config.yaml
activation: "swiglu"
moe_layers: [0, 1, 2, 3, 4, 5, 6, 7, 8]
normalize_top_k: true
norm: "layernorm"
attn_scale: 0.177
init_std_qkv: 0.041
grad_clip: 1.0
doc_mask: true
Below are experts of layer 5 (counted from 0) of a mixture-of-experts language model. Rows are named router (the router's row for the expert), gate (a neuron's input weights, with its number), up (a neuron's input weights, with its number), down (a neuron's output weights, with its number) and show model dimensions 0-191. Each number is 128 + 24 x the weight over its row's rms, rounded and kept within 0 to 255.
After each expert's rows: "comes before" lists some tokens at least twice as common just after its tokens as in all text. This comes from a sample of Wikipedia text that the model never trained on. Tokens count by the router's weight.

# expert 22
router [145 168 157 130 111 123 112 131 147  86 115  70 112  88 134  68 180 109 137 167  97 148 120 116 134 150 111 183 101  84 115 103 131 147 156 135 139 155 134 114 107 157 103 134 118 154 100 130 142 141 101 126  99 108 135 135 148 142  93  98 123  96 117 142 116 140 125 146 121 137 112 141 132 119 130 136 154 177 104 111 146 166 138 133 149 143 164 173 127 175 124 149 123 124 155 110  82 182 137  82 116  80 160 143 146 127  71 138 166  90 140 128 115 109 133 103 147 137 123 101 115 123 109  67 116 132  91 117 126 128 117 119 122 127 127 118 157 134 133 148  96 132 111 146 145 189 126 141 118 110 120 113 116 138 151 151  71 159 139 139 141  98  97 141 122 108 125 139 188 105 111 127 113  87 128 115 130 162 135 119 145 118 170 130 129 143 155  88 131 142 128 122]
gate1 [170  97 129 135 128 111 138 119 132 123  98 128 140 140 151 139 111 136 117  90 132 141 141  92  92 124 157 133 122 129 121 126  55 150  63 187 158 114 129 141 143 120 173 125  82 137 118 109 148 131 105 115 132 134 106 122 151 160  78 117 120 124 162 125 131 112 129 120 103 133 152 104 128  82 134 146  95 119 157 121 156 158 142 150 156 118 105 129 159 102 128 117 144 154 127  88 129 158 137  95 159 173 132 139 147 107 144  91 150 169 156 158 106 103  70 101 160 115 137  93 121 141 118 129 147 117 132 138 137 149 144 154 117 110 117 125 119 101 164 139  77 104 173 137 126 154 175 129 123 162 129 159 127 134 165 184 145 147 135 102 135 114 137 129 112 114 124  89 106 118 120 190 177 116 113 129 101 116 128 123  95 133  91 134 118 140 148 101  81 141 149 138]
up1 [159 144 147 141 109 123 135 114 155 178 139  94 150 132 137 104 131 136 143 115  89  75 121  63 115 157 129 143 105 115 123 149 107 122 160 133 139 156 100 138 106  95 122 129  93 118 127 151 130 158 162 106 140 139 149 178 146 130  78  96 115  97 109 110 149 123 152 130 109  90  71 124 142 112  98 140 105  98 137  92 120 154 134  94 116 165 142 118 162 135 160 104 100 183  98 112 137 174 151 127 117 152 153 105 102 147 123 140 137 100 126 166 154 130 135  77 143 102 125 121  97 143 117 149 118 150 139 135 170 139 142 100 106 151 121 142 138 162 134 133 126 129 172  85 153 124 150  88 154 159 130 118 131  81 128 148  98 123  83 113 136  89  82 126 108 133 133  65 103 109 137 143 142 168 111 147 121 143 136 123  88 115 108 106 114 127 126 132 118 152 126 152]
down1 [153 162 129 148 143 103 127 142 139 146 123 181  90 117 114 189 144 113 120 146 141 124 106 138  74 132 114 111 111 123 156 164 128  94 126 122 102  93  99 168  97 167  85 145  96 144 133 138 122 112 110 126 148 120 121 114 136 132 127 141 165 105 143 129 175 112 139  77 156 126 128 168 162 145 109 137 122 125 119 154 144 117 135 114  90 157 132 121 149 117 130 137 159 120 139 156 105 126 119 111 124 153 164 150 126 144  90  62 103 143 142 116  98 133 133 155  89 103 150 105 148  61 125 108 186 131 127  80 115 136 125 145  98 148 121 137 112 155  95 167 105 100  84 144 156 147  96 136  94 117 130 150 124  70 126 135 134 174 172 123 141 115 144 127 146 140 140 133 135  98  94 110 144 130  93  94 119  99 115  99 133 123 113 146 114 157 157 147 115 166 130 140]
comes before: "-", "|", "\n", "==", "The", "==="

# expert 8
router [158 136 111 145 122 152 164 149 114 128 120 134 124  98 177 117 196 121 139 154 129 147 122 133 123  97  99  59 122 110 147 123  96 113 160 120 127 183 147 145 135 145  91 163 116 119 111 123 185 168 148 132 124 127 135  99 170 130 139 109 138  98  87 142 105  91 126 157  89 135  98 150 142 141 115 136 134 145 117 124 126 146  96 135 159 164 135 121 130 101 124 104 130 109  98 122 127 129 144 104 153 102 133 105 128 167  57 151 149 150 150 112 105 142  91 112  72 133 154 134 139 104 138  89 105 140 138 195 125 126 144 150 118 135 142 137 152 110 117 149 119  93 103 150 102 102 159  73 135 100 111  83 148 156 108 157 117 180 133 143 133 115 111 133 129  73  90 146 147 150 101 122 132 126 121 118 160 112 111 153 100 130 123 154 118 143 117 113 137 126 127 138]
gate0 [108 149 139  84 141  99 136 120 177 136 102 136 117 137 137 120 110 142 115 144 165 124 121 133 138 149 135 123 134 141  83 123 160 144 152 118 122 125 160 122 106 116 135 153 118 141 136  89  95 144 144 141 137  92 145 141  93 141 147 158 132 132 107 170 106 102 132 176 127 100  79 129 139 137 122 151 139 138 174 127 143  95 132 121 127 122 131 145 127 141 115 150  97 110 152 141 139 186 120 139 125 134 198  98 130 128 173 155 145 159 130 108 136 178 150 125 112 126 169 118 176 138 127  80 140  86  95 134 144 113  96 156 157 183 114 131 116 105  86 154 140 142 109 123 118 100 172 101 156  88 135 137 106 167  96 123 115 177  63 131 125 145 108  82 125 125 122 133 126 145 128 141 101 129 113  93 123 132 145 190 145 110 141 133 151 170 129  87 112 139 159 116]
up0 [118 139 121 139 222  82 125 158 121 119 147 142 173 132 135  96 123  94 127 138 102 169 156 163 104  97 139 132 139 165 122 145 154  91 135 128 125 144 143 127 123 147 144 125 121 114  98 173 129 138 153 100 111 135 116 134 137 114 150 118 165 101  85  99 155 162  93 147 139 121  91 102 180 150 134 166 119 140 102 152 105 158 133 102 119 152 171 150 131 136 104 133 115 129 112 131 133 128 165 126 113 116 149 125 144 119 169 127  97 123 179 161 105 108 109 118  94 100 123 139  85 129 125 161 133 129 110 131 149 134  92 138  65 102 130 140 137 114 140 122  99 158 140 135 121 105 139 143 136 100 124 120  88 145 175 141 131 119 150 139  95  89 187 152 153 126 137 149 122  88 139 124 130  76 138 109 137 148 176 162 126 125 127 133 116  91 152 158 138 107 111  97]
down0 [166 134 128 137 116 113 147 110 101 130 133 150 119 156 168 171 122 138  63 150 150 183 128 137 115 123 182 125 148 149 112 114  91 144 124  98 128 160 104 143 138 133 123 164 137 142 148 133 171 129 139 121 111 137 147 140 145 173 124  81 134 153 112 120 146  90 175 121 160 145 101 128 132 149 121 130 135  97 110 168 106 147 144 135 112 130 142 152  80 105 137 126 119  72 139 156 122 112 175 127 167 113 115  74 173 122 109 148 123 152 111  94 129 137 145 104 106 140 158 142  91 142  90 121 117  94 115 161 126 131 103 146  96 142 130 147  92 163 139 129  91 135 139 118 101 132 142  99 130 104 115 121 127 158 124 149 136 103 125 138 164  95 173 108 176 125 124 116  95 120 126  91 174 126 138 171 162 118 144 103 107 172 119 133 129 103 131  88 108  95 164 141]
comes before: ":", " |", "\n", "==", " ==", " of"

# expert 0
router [125 184 170 156 121 167 172 126 135 118 138 118 142 129 125 111 133 128 124 138 109 134 105 105 113  96 128  97 118  93 132 158 170  94 168 114 162 135 125 140 138 110 117  94 175 149  62 102 161 156 126 159 129 140 114 131  96 154 106 114  97 132  86 174 122 129  79 126 140 157 197 143 110 146 111 149 152 138 105 103 139  91  96 127 100 154 125 122 121 119 118 142 122 138  75 130 108 124 151 107 149 108 114  86 127 113 144 145 147 127 151 135 157 139  99 149  99 153 144 125 148  56 135 107 126 104 115 139 134 105 139 133 130 131 157 133 139 134 123 105 165  51 109 147 128 132 144 129  89 136 117 120 137 144 109 156  79 132 120 148 115 110 112 102 115 114  90 132 145 114 104 118  92 125 125 103 144 122 119 148 127 132 149 139 133  65 119 131 119 137 122 189]
gate1 [135  83 109 116 134 105 127 126 124  95  90 120 141 141 140  55 112 115 177 100 135 146 156  95 127 104 119  96  87  81 141 135 136 114 100 109 123  74 162 131 127 157 162 187 132 148  72 131 108 120 144 166 114 170 132 125 138 148 123 128 107 155  97 149  86 162 134 134 123 130  77 130 142 120 115 106 150 108 110  94 148 153 145 134 133 138 143 122 137 138 119 144 111  95  96 161 133 132 143 138  75 151 147 130 135 151 166 106 120 144 140 118 165 137  89  90 144 154 130  98 178 126 143 110 120 123 130 141 125 105 164 120 118  91  98 157 140 139  95 139 142 121 121 155 127 129 171 145  89 118 118  93 177 123 135 153 171 134 110 181 143 106 116 124 136 100 126 115 126 114  94 116 133 110  93 142 123 186 111 116 144 135 128  92  98 107 131 111 151 135 149 114]
up1 [142 110 137 142 139 165 130 143 130 115 140  90 150 122 150 139 161 149 150 127 166  82 190 101 109 133 158  95 114 132 114 132  96 154 144 104 120 108  94 169 175 105 175 125 164 131 122 104 120 145 117 121 122 188 124 115 149 151 120 119 133 146 115 123  98 130 141 124 122 133 119 111 127 117 125  76 164 125 124 119 100 129 128 155 108 137 156 113 136 149 147 115 156 113 142 140 134 143 124  97 108 125 123 141 132 170  94  99  91 133 129 158 137 144 164 102 147 168 159 136 163 126 179  87 141 139 161 114  89 147 156 148 170 109 116 104 133 169 121 159 129  73  87 133 121 125 159 136 135 131 135 106 137  95 118 152  99 126 105  99  93 102 100 130 108 167 108  88  91 168  93  98  90 147 127 121  97 126 117 122 104 117 156 180 136 125 171 119 141 121 160  98]
down1 [ 69 122 144 154 135 117 107 134 160  93 107 101 139 117 155 131 133 124 146 154  82 139 123 139 136 147 148 133 152 128 142 189 139 132 101 113 132 107 133 164 102  94 171 142 150 157 169 134 102 110  98 145 108 113 108 110 148 134  93 116 109 129 128 120 142  86 164 111 144 133 119 131 118 179 126 118 112 114  90 127 147 159 140 169 165 119 118 130 104 184 106 145 109 124  61  92 131 164 111  96 118 177 151 148 106 144 114 145 121 118 118 129 111 124 127 111  97 168 106 184 155 101 131 139 130 124 131  81 138  99 157 133 111 151 151 122 170 129 125 136 145 129 137 114 120  96  93 105 146 102 157 124 108 103 132 129 188 145 111 127  84 160 131 132 113 136 112 120 141  88 130 151 129 105 156 141 109 146 179 112 142  79 163 126 167 121 128 114 117 133 170 156]
comes before: " |", ".", ";", "0", "–", "8"

# expert 47
router [164 134 136 125 104 151 116 166 149 102 125 143 116 107 119 118 147  95 142 132 143 131 108 146 147  91 100 125  98 133 192 109 100 155 148 134 146 154 157 148 109 157 142 162 149 111 115 118 125 136 163 145 129 102 142 110 149 101 131 108 108 135 120 154 167  68 109 168 140 141 143 147 157 129 137 153 164 152 111 118 137 122 135 107 104 122 133 124 144 104  93 172 104 158 154 140 111 127 106 127 136 100 126 123 176 144 121 162 115 160 123 149  94 131  86  92 124 126 128 153 126  96 114 151 112  99 136 140 112 129 104 107 121 121 168 129 142 101 123 163 116 136 102 129 111 129 209 120 107 108 107  94 119 142 128 188  93 106 136 128 112  99 127 162  92  74  88 123 123  85 122 127 153 126  84 156 124 111 121 183 145 106  99 115  99 104  86  82 142 131 140 160]
gate0 [119 130 146 125 107  73 147 131 119 137 118  94 113 157 139 130 126 106 144  89 157 129 140 136 142 109 125 130 122 121 180 126 175 130 170 119 132 137 110 166  99 124 128 126 125 125 112 118 102  89 103 108 138 122  96 135 127 123 139 110  88 118 120 149 196 115  84 114 171 129 101 156 157  67 157 131  92 119  97 102 125 137 135 138 164 106  87 131 155 147 107 130 122 107 103 105  98 133 122 141 149 128 125  98 124 135 117 103  76  99 129 178 142 120 127  96 170  75 107 130 161 145 134 127 164 146 135 151 126 126  90  79 132 111 142 141 148 134 126 104 145 127 118 150  90 132 126 121 110 130 132  85 108 109 100 130 125 151 110 104 115 188 132 117 163  74 144 145 178 133 116 131 117 109 159 101 128  94  80 151 173 100 128 110 132 164 136 115  98 146 151 161]
up0 [108  96 161 114 132 146 121  83 139 130 173 127 115 152 159 147 130  87 150 165 128 131  96 136  88 135 109 104 102 139 103 183 138 117 127 125 145 173 106 117 102 100 126 142 129 154  75 162 157 123 126 111 127 130 129 136 113  61  79 131 131 115 113 169 170 128 159 114  85 132 104 151  94  89 104 143 101 151 136 139 143 141 179 158 167 138 107  93  97 140 167 130 134 169 140 143 150 111 141 165 101 136 129 122 150 114  96 121 127  83  92 133 132 116 130 132 156 123 114 159 125 142 156  79 186 147  94 142 120 117 138 101 133 128 100  97 116 118  95 131  99 123 112 142 123 117 163 149 149 134 112 125 103 105 160 103 120 100 114 111 138 173 157 131 129 128 143 183 101 115 120 153 123 118 117 153 130 118 164 115 147  94 156 112 131 149 115  89 130 108 118 105]
down0 [129 166 164 137  98 130 131 135 113 101 121  85 145 128 119 137 109 171 165 128 116 127  80 120 148 116 128 111 139 122 127 154 123 110  97  89 100 134 172 128  67  98 140  67 155 129 129 143 127 138  84 142 154 140 166 114 125 165  91 116 140  95 104  97 130 161 152  77 136 148 118 121 146 110 158 108 113  79 116 140 128 143 118 155 126 126  70  81 171 117 164 100 142 125 116 162 134 127 126 139 137 107 129 131 145 152 144 102 110 121  79 178 145  96 133 104 138 136 167 149 139 114 109 135 135 131  88 138  95 104 110 107 154 131 106 144 135 116 143 127 101 142 122 113 102 150 124 149 147 144 132 126 104 101 152 167 154  82 120 127  92 160  80  95 188 120 163 119 140 129  92 122 174 118 116 128 138 131 147 154 138 121 147 144 147 168 137 118 134  89 114 124]
comes before: ".", " of", ",", " and", " in", " for"

# expert 9
router [144 180 127 131 118 142 126 142 131 159 105  99 114 124 115 135 155 126 141 154 143 115 105 112 141 119 123 127 117  75 134 153 173 131 145 109 174 135 112 138 142 106 138 134 148 116  88 137 126 175 129 146 140 128 132 127 125 162 111 119 166 139  91 177 113 104  91 139 148 155 137 141 114 166  91 158 177 143 119 102 145 140 139 142 108 142 150 144 143 116 102 135 110 142 115 132 123 146 109 109 152 120 118  98 128 126 102 197 179 155 182 163 143 104  98 132 113 139  98 130 206 104 107  74  90 102 113 138  93 122 169 137 133 111 163 132 138 104 120 123 132  89 117 125 100 151 123 128  86  92 133 122 133 149 149 112  84 164 174 159  97  78 126 107 125 107  74 107 145 107 142 139 119 121 124 110 136  73 145 139 114 120 132 149 124 115 117  92 133 137 126 130]
gate0 [159 158  87 108 146 175 149 115 132 136  79  66 168 110 205 124 134 154 144 139 127 130 129 129 127 112 123 121 142  90 170  94 149 137 107 152 165  84 133 137 142 150 109 110 156  89 162 133  91  81 138 129  85 153 137 114 149  91 148  80 123 122 148 150 117 113 162 129  94 130  85 124 129 153  99 110 150 113 107 139  92 162 129 141 120 134 134 144 139 142  84 132 124 102 122 121 140 150 111 107 166 154 156 106 163 140 122 122 173 124 117 144  93 103 123 127 145  99  95 142 142 168 149 165 107 129 154 122 128 120 161 123 126 122 138 119 134 108  73 115 111 120 105 120 100 128 167 117 102 122 122 151 128 159  82 146 112  88 145  98 158 106  94 149 109 123 145 137 128 127 127 129  95 136 148 171 119  93 129 132 102 135 119 141 132 128  92 143  89 157 131  99]
up0 [129  78 129 162 104  86 150 162 139 162 143 109 174 140 122 132 128  93 176 130 150 160  90 138 129 145 148 187 148 123 137 128 164  81 101 150 135 105 128 120 134 149 101 130 134 127 177 154 136 166 135 135 135 188 122 130 128 103 136 128 117 125 160  93 159 138 134 144 123  88 102 118 134  98 116 142 135 134 104 126  91 154 109 135 145 165 182 167 165 165 155 128 142 134 152 105 148 122 141 104 126 115 134 133 130  93 174 129 118 147 143 106 162 116 127 127 156 156 144 124 151 128 142 125 132 143 135 116  76 140  80 106 120 118 144 162 140 118 120  92 143 145 142 127 146 128 116  84 161 122 105 174  90 140 104 125 139 126  99 148  97  86 156 139 146 127 132 114 134 146 127 132 129 131 148 198 150 146 162 130 177 146 155 116 131 118 168 174 160 123 139 144]
down0 [166 145  74 159 150 108 111 161 126 137 150 104 123 198 130 132 164 143 136  89 104 102 159 124 120 111 186 100 163 165 149 112  91  63 135 142 148 118 120 105 156 147 139 144 127 137  97 138 106  99 175 114 148 114 136 117 110 150 180 156 115 132 125  99 143 125 106 182 129 115  95 120 103 122 140 129 117 111 113 137 115 130 114 107 137  98 116  88 125 123 137 118 137 137 116 139 129  96 135 120 152 135 113 188  72 165 151 152 105 116 143 101 139 140 120 138 125 122 152 138 129  93 140 137 147 157 163 138 170 145  80 128 147 149 151 136 104 129 112 145 139 140  58 120 115 138 138 115 145 131 133 112 146 136 153 151 121 146 115 139 103 140 157 142 127 112 143 124 132 118 124 138 191 136  88 123 132  65 135 137 111 137  92 123 141 150 107  95 163  88 147 142]
comes before: "|", "-", "\n", " ", " -", " 0"

# expert 37
router [157 137 155 136 113 138 144 181 133 101 131 137 160 140 177 121 127 104 130 127 158 140 113 101 135 157 143 128 110 129 116 121 128 145 131 117 151 139 147 157  74 129 139 148 141  56 128 152 202 152 173 129 100 108 132 130 171 112  93 132 134 135  91 149 176 105  97 137 146 141 116 118 170 143 111 127 169 167 111 124  95 119 146 111 101 129 188 112 183 126 147 106 112 139 138 127 123 130 164 125 154 106 130 127 167 132 118 132 114 146 141 121 145 120 113 119 105 112  72 126 106  49 111 116  91 126 136 129 161 132 124 121 141 108 156 123 142 130  86 143 155 147  80 127  93 109 143 120  89 115 103 106 122 142 113 144 129 124 158 139 110  92 130 146 120  79 130 113 138 117 117  93 139 115 123 156 138 119 141 198 132 101 138 113  98 116 135  98 105 149 120 119]
gate0 [149  97 148 156 138 147 135 134 144  69 119 142 151 153 133  73 117 158 139 109 122 115  94 110 143 161 121 150 127 135 128 163 146 137 141 131 146 135 187 143 154 137 104 142 154  98 131 101 114 106 121 115 164 119 118 104 111 167 172 135 171 170  98 128 133  97 132 123 165 150 131 115 159 109 132 104  84 147 137 115 164 128 149 167 111 137  98 123 128 119 152 132 153 159 133 138  92  92 179 155 137 114 115 132 101 134 110 124 118 113 114  73 131 142 165 139  88  75 138 118 120 137  56 136 123  93 118 117 105 108 119 115  96 132  92 155 158 148 100 149 124 144 131  96 153 101  96 163 122  86 127 118 131 136 144 137 138 141  93 112 157 138  89  97 118  99 134  87 124 145 105 140 114 110  88 143 118 125 116 135  99 151 147 133  98  69 122 148 127 164 103 116]
up0 [141 126 169  92 163 141 121 133 137  97 139 107 130 120 167 145 129  62 109 145 131 146 162 141 114 126 116 213 119 155 147 126 102 145 135 158  96 129 144 140 130 135 219 111 149 113 159 111 100 133 123 109 141  96 148  98 137  97 131 117  77 138 149 127 135 152 121 134 145 137 149 152 142 145 123 121 125 139  79 107 120 135 149 114 144  88 160 122 109 161 121 105 146 124 125 113 135 117 135 126 117 112 134 132 151 147 102 172  99 105 136 118 163 102 105 139 113 133 118 119 120 102  93 126 148 163 119 117  74 126  76  91 132 107 131 134  81 125 133  84 139  86 145 165 113 142 177 113 148 169 122 149 127 154 126 125 124 117 141 115 149 109 129  87 129 105 118 161 124 127 122  86 120 114 114  90 138 145  89 159 111 142 143  91  75 106 101 119 122 102  94 134]
down0 [ 92 155  95 127 165 140 149 124 136 171 124 174 124 125 124 158 153 122 101 143 148 103 119 147 139  70 139 130 119  98 133 148 150 111 142 122 105  99 133 104 134 109 162 144 113  96 104 121 122 145 145 119 135 129 153  82  99 172 166 155 135 139 116 145 163 115 127 159 109 137 145 116 160 161 115 146 114 132 123 106 131 118 123 144 149 122 123  96  69 153 137  93 139 127 113 124 130 117 144 144 152 122  97 114 151 175 121 171 147 116 101 131 131  92 106 124  81 157 107 109 136 128 118 135 129 156 103 138 100 136 111 181 163 150 116 133 179 116 116 134 136 108 151 130 132 113 114 109 155 107 139 164 128 114 111 114  81 108 114  92 148 148 122  91 140 131 110 124 130 169 134 186 196 126  97 119 156 156 147  77 172 122 100 122 192 156 108 152 105 157 133 154]
comes before: " of", " was", ",", ".", " is", "'s"

# expert 42
router [ 89 154 110 140 125 148 111 138 133 127 115  78 173  80 137 146 148 130 150 162 144 137 111  85  77  93 142 103 106  93 112 136 140 116 147 128 173 157 119 114 114 120 150 119 148 137  88 146 162 165 119 127 121 138 116 140 109 123 114 109 110 167 123 180  91 111 103 128 123 165 149 162 137 157 134 153 188 119 102 146 131 111 112 154 115 152 106 134 164 110 106 128 102 126 104 132 107 123 143 109 148 108 124 116 145 119 119 137 187 115 135 171 149 121 107 171 131 145 135 104 152 140 148  89 133  82 139 138 157 144 134 148 144  81 150 175 109  85 119 116 147  91 120 154 146 128 124 136  86  86 103 130 124 116 117 151  80 145 127 151  87  94 117  94 137 122 107  88 131 131 112 125 138 101 147 105 157 136 113 127 128 123 127 144  89  67  96 129 125 180 110 137]
gate11 [ 86  96 121 178 111 180  93 127  72 152  98 116 118 100 124 119  96 149 130 135 125  76 118 147 104 132 134 140 146 138 125 124 112 160 122 134 139 104 163 122 137 119 157 167 155 155 109 113 116 173 135 172 124 109 114 112 136 130 146 154 122 135 103 129 102 179  81 147 109 128 107 149 131 127 117  99 162  83 114 171 115  90 120 102 146 143 108 176 132  82  51 118 138 144 107 127 171 128 107 110 116 124  94 122 144 123 148 105 147 121 131 134 139  81 153  94 120 116 114 103 149 145 175 146 129 106 140 147 113 124 144  79 172 143 128 132 145 115 108 161 143 122  99 133 113 169 104  97 159 122  78 111 114 147 163 124 115 106 115 147 143 132 108 136 115 121 158 112 131 106 132 115 128 188 133 122 110 140 157  97 133 140 108 117  77 121 132 137 163 142 132 138]
up11 [135 105 149 159 104 114 133 181 123 123 158  95 123 123 154 173 176 112 112  77 144 145 127 112 120 162 126  85 118 156 112  85 111 113 135 104 129 140 109 139 107  97 121 155 133 144 110 124  96 115  85 150  89 114 139 123 104  73 120 127 133 129 123 108 129 143 124 125 148 111 153 120  92 141 127 114  89 129 121 111 184 161 118 134 101  94 138 100 164 162 136 121  94 110 142 126 132  80 116 135 119 146 142 108 131 130 102 117 136 169 139 116 142 130 126 112 120  95 141 129 115 137 129 108 108 169 159 143 115 146 121  78 102 155 130 112  83  77 121 165 126 140 153 143 144 122 154 133 104 124 130 121 170 134 125 127 166 191 142  96 115 147 136  59 163 113 103 147 122 153 134 126 129  70 123 147 142 137 133 134 135 143  95  95 117  51 153 116 122 121 138 166]
down11 [106 138 159 150 118 153 122 121 111 124 147  86 106 142  93 113 182 100 151 109 125 109 130 150 133 124 118 102 151 102 111 155 113 136 120 148 136 127 152 122  97 108 145 132 143 153 135 153 140 120 135 103 114  96 114 110 121  73 121 127 139 122 115 134 154 115  96 142 110  97 115 101 149 143 156  99 140 164 151 167 136 144 115  74 130 118 135 142 197 149 126 174 121  62 154 124 168 120 134  97 122  97 101 122 103 164  97 142 134 135 164 169 151 104 155 118 136 172 154 148  95 128 193 124 157 130 118 128 146  94 111 138 135 122 168 120 151 145 137 122 128 133 137 122  90 133 142 127 100 151 135 143 118 146 126 104 173 132 128 115 110 139  69 138 115 120 144 133 171 124 117 157 145 133 155 180  87 128 119  76  88 103 132 166  98  92 104  95 115 164 136 139]
comes before: "\n", " ", " 0", " 1", " 2", " 3"

# expert 23
router [107 155 157 158 114 187 147 125 130 141 119 109 105 111 119 126 153 133 160 141 136 116 127 126 138  84 123 140 127  74 172 169 115 121 138 128 152 146  99 120 115 139 151 132 119 129 102 146 125 156 119 138 139 131 171 123  99 127 118 111 133 136  88 176 150 101  83 155 140 157 181 170 104 100 137 156 141 149  93 120 127 116 126 131 135 130 139 139 150 124 151 166 140 149  64 130 126 122 120 142 140  94 106  92 120 157 118 190 137 130 140 114 119  93  78  95 143 147 105 128 117 119 110 111  73 108  91 144  95 110 119 114 118 112 174 163 141 132 129 114 148 104 111 111 124 120 180 137 123 138 102 118 130 149 153 151 110 144 178 173 104 128 122 113  86 126 111 121 151 137  94 123 101 126 157 147 108  90 172 134 121 115 102 126 109  93  93  94 139 129 132 192]
gate0 [111 128 149 145 146 115 142 145 153 110 112  69 194 127 105 111 108  82 147 123 131 164 120  94 135 145 152 140 108 167 105 108 105 115 109 131 149 117 160 153 151 167 151 113 142 105 128 143 150 157  90 165 131 134 104 100 160  61 137 139 138 115 168 108 148 104 115 136 107 103 126 126 126 126 111 130 145 127 168 131 125 146 122 115 156 172 108 119 132 137 130 123 143 120 120 115 109 139 186 156 132 161 166 109 129 161 144 166 155 105 116 139 104 114 123 165 109 133  81 105 118 128 103 124 131 117 128 154 133 126 158 114  87 138 118 127 120 150 145 139 151 131 159  97 104 115  89 143 129 138 120 141 116 176 169 147 107 126  73 138  83 147 140 113 135 122 107 148  91 116  97 154 136 170 158 108 144  87  84 156 135  79 134  97  58 117 140 115 133 124 116 145]
up0 [149 154 122  88 106  96 156 135 123 134 123 134  96 119 124 123 129 137 148 125 147 103 135 122 150 149 138 151 151 116 118 136 143 111  63 127 146 164 145 160 116  89 150 107 124 179 146 155 108 134 138 141 124 166 150 116 161 170 164 122 128 131  97 143 127  91 138 136 136 136 156 172 110 137 106 128 142 151 118  70 112 123 130 129 109 143 140 152 132 174  99 125 130 141 120 160 125 131  97 129 141 159  97 121 131 140 141 190 119 114 108 143 148 100 118 152 148 151 105 173 152 147  90 131 151 114 134 189 140 133  90 115 149 146 132 112 105 107 155 114 115 104 106 126 144  93 141 118 112  94 113 134 145 112 101 188 116 114  93 124 121 149 174  92 134  79 153 168  62  99 131 161 155 160 152 104  97 156 136 120 140 155 141 102 125 114 128  89 173 140 156 146]
down0 [125 122 109 109  91 125 113 121 146 104 123 117 127 160 129 187 102  76 126 104 112  91 130 155 161 131 126 115 137 158 119 138 139 131  94  76 141 134 114 132 140 119 129 177 120 138 150  95 167 103 107 124 135 117 101 152 110 125  75 128 119 141 188 101 107 154 179 140 132 116  79 152 112 123 128  63 114 108 154 179 118 156 122 126 127  76 148 100 163  94 131 142  92 133 114 144 164 149  99 127 115 120 102 131 125 109 106 160 149 135 154 144 166 138 129 149 119  98 111 137 140 151 139 134 141 133 201  98 137 118 120 111 144 136 129 135 156 133 111 140 129  98 136 165 168 112 149 125 123 133 152 130 150 139 150  89 128 130  96 104 147 147 154 161 117 146 125 128 110 142 112  73 137 113 129 145 148 160 119  75 185 189 104 127 113 131 133 137 140 141 128 125]
comes before: " |", "–", ",", ")", ";", "."

# expert 5
router [120 136 153 182 143 183 150 127 160 103 144 114 127 131 140  95 155 118 113 131 110 126 140 116 124 119 107 117 122  89 137 164 105 133 131 150 150 133 129 135 115 118 129 125 143 125 131 142 150 125 150 145 119 144 115 159  87 137 120 104 122 145  69 154 135 122  99 100 141 180 136 181 128 103 145 107 120 135 166 124 156  89 102 176 147 144 175 137 123 153 101 118 117 135  96 125  63 110 147 116 134 138 149  71 134 122 114 151 109 112 143 110 156  89 112  95 107 168 120 106 111  78 130 126  91 130  90 181 116  87 123 115 144 127 161 150 164 132 134 127 108  94 117 157 148 121 181 140 191 128 122 130 162 130 129 186 126 140 103 123 134 113 124  90  91 140 103 113 177 142 109 115  87 120 146 134 127 145 129 111 133 153 146 114 114 110 135 146  76 123 153 115]
gate1 [124 138 140 100  89 110 124 171 131 118 125 145 121 108 148  87 113 141 149 142 160 167  84 128 148 108 123 131 131 135 131 160 148 123  98  81 151 150 110 123 118 139 112 127 113 110 113 143 138 135  73 166  50 114 107 133 114 139 123 108 137 146 150 121 154 101 110  89 108 144 124 120 120 105 115 134 162 112 155  92 111 122 101 155 184 121 150 181 109 130 128  94 121 171 151 106 115 139 106 154 108 157 142 103 129 106 129 143 109 170 119 123 122 136 169 136 142 132 139 127 127  77  96 149 103 130 135 143 139 163 135 100 102 126  99 144 144 103  73  99 109 105 144 121 153 139  90 109 160 145 111 127 180 105 185 115 110 122 123 156 134 149 127 166 123 129 110 155 112 139  75 125 109 157 122 141  77 115 102  99 108  96 189  99 126 145 158 122 139 108 121 136]
up1 [110  81 137  98 151 155 104 153 112 138 162 145  99 126  83  97 178  91 153 129 108 136 105 152 112  96 148  99 121 117 131 105 138 122 108 117 127  93 125  98 120 166 106 194 118 110 111 135 136 138 137 153 152 138 135 145 172 119 162 119 145 104  78 117 106 144 150  80 156 123 107  99 100 128  91 149 161 144 124 168 169 114 145 129 127 153 116 164 166 137 104 108 121 121 175 131 140 111 144 125 125 157 116 144 141 123 133 109 132 119 112 128 132 101 129 136 181  96  99 101 112 137 157 159 112  97 114  84 188 118 144 133 107 145 129 103 157 159  85 150 109 114 175 120 129 111 142 121 156  96 155 104 133 110 126 123 175 104 144 138 143 140 142 142  89 110  94 162 118 127 115 141 105 140 101 147 153 143 111 145 161 124 108 129 165 110  73 111 116 141  88 130]
down1 [142 119 133 115 143 114 194 164 142 140  88 101 107 120 145 143 160 141  89 153 148 119 117 136 145 109  98 170 105 100 143 145 144 100 146 132  74 144 141 124 116 132 165  93 124 159  84 152 135 193 130 148 103 131 114 116 118 151 130  99 172 113 134 142  90 145 145 122  80 115 158 146 130 128 175 129 130  88 132 115 100 152 116 146 109 143 143 131 121 119 107 138 146 121 145 156 148  83 129 164 145 146 150 114 125 148 143 170 125 112  88 161 123 150 103 127 167 141  82 103 124 137 172 111 102 115 112 121 103 141 160 124 139 106 121 126 112 149 138  83 165 108 106 100 169 120 112 133 123 160 110 138 146 133 142 142 123 108 154 139 128 134  63 110 128 169 118 125 103 161 114 138 106 160 103 150 125 159 166  79 105 105 104 110 139 146  99 130 150  71 114 135]
comes before: " |", ".", "–", ",", "th", "%"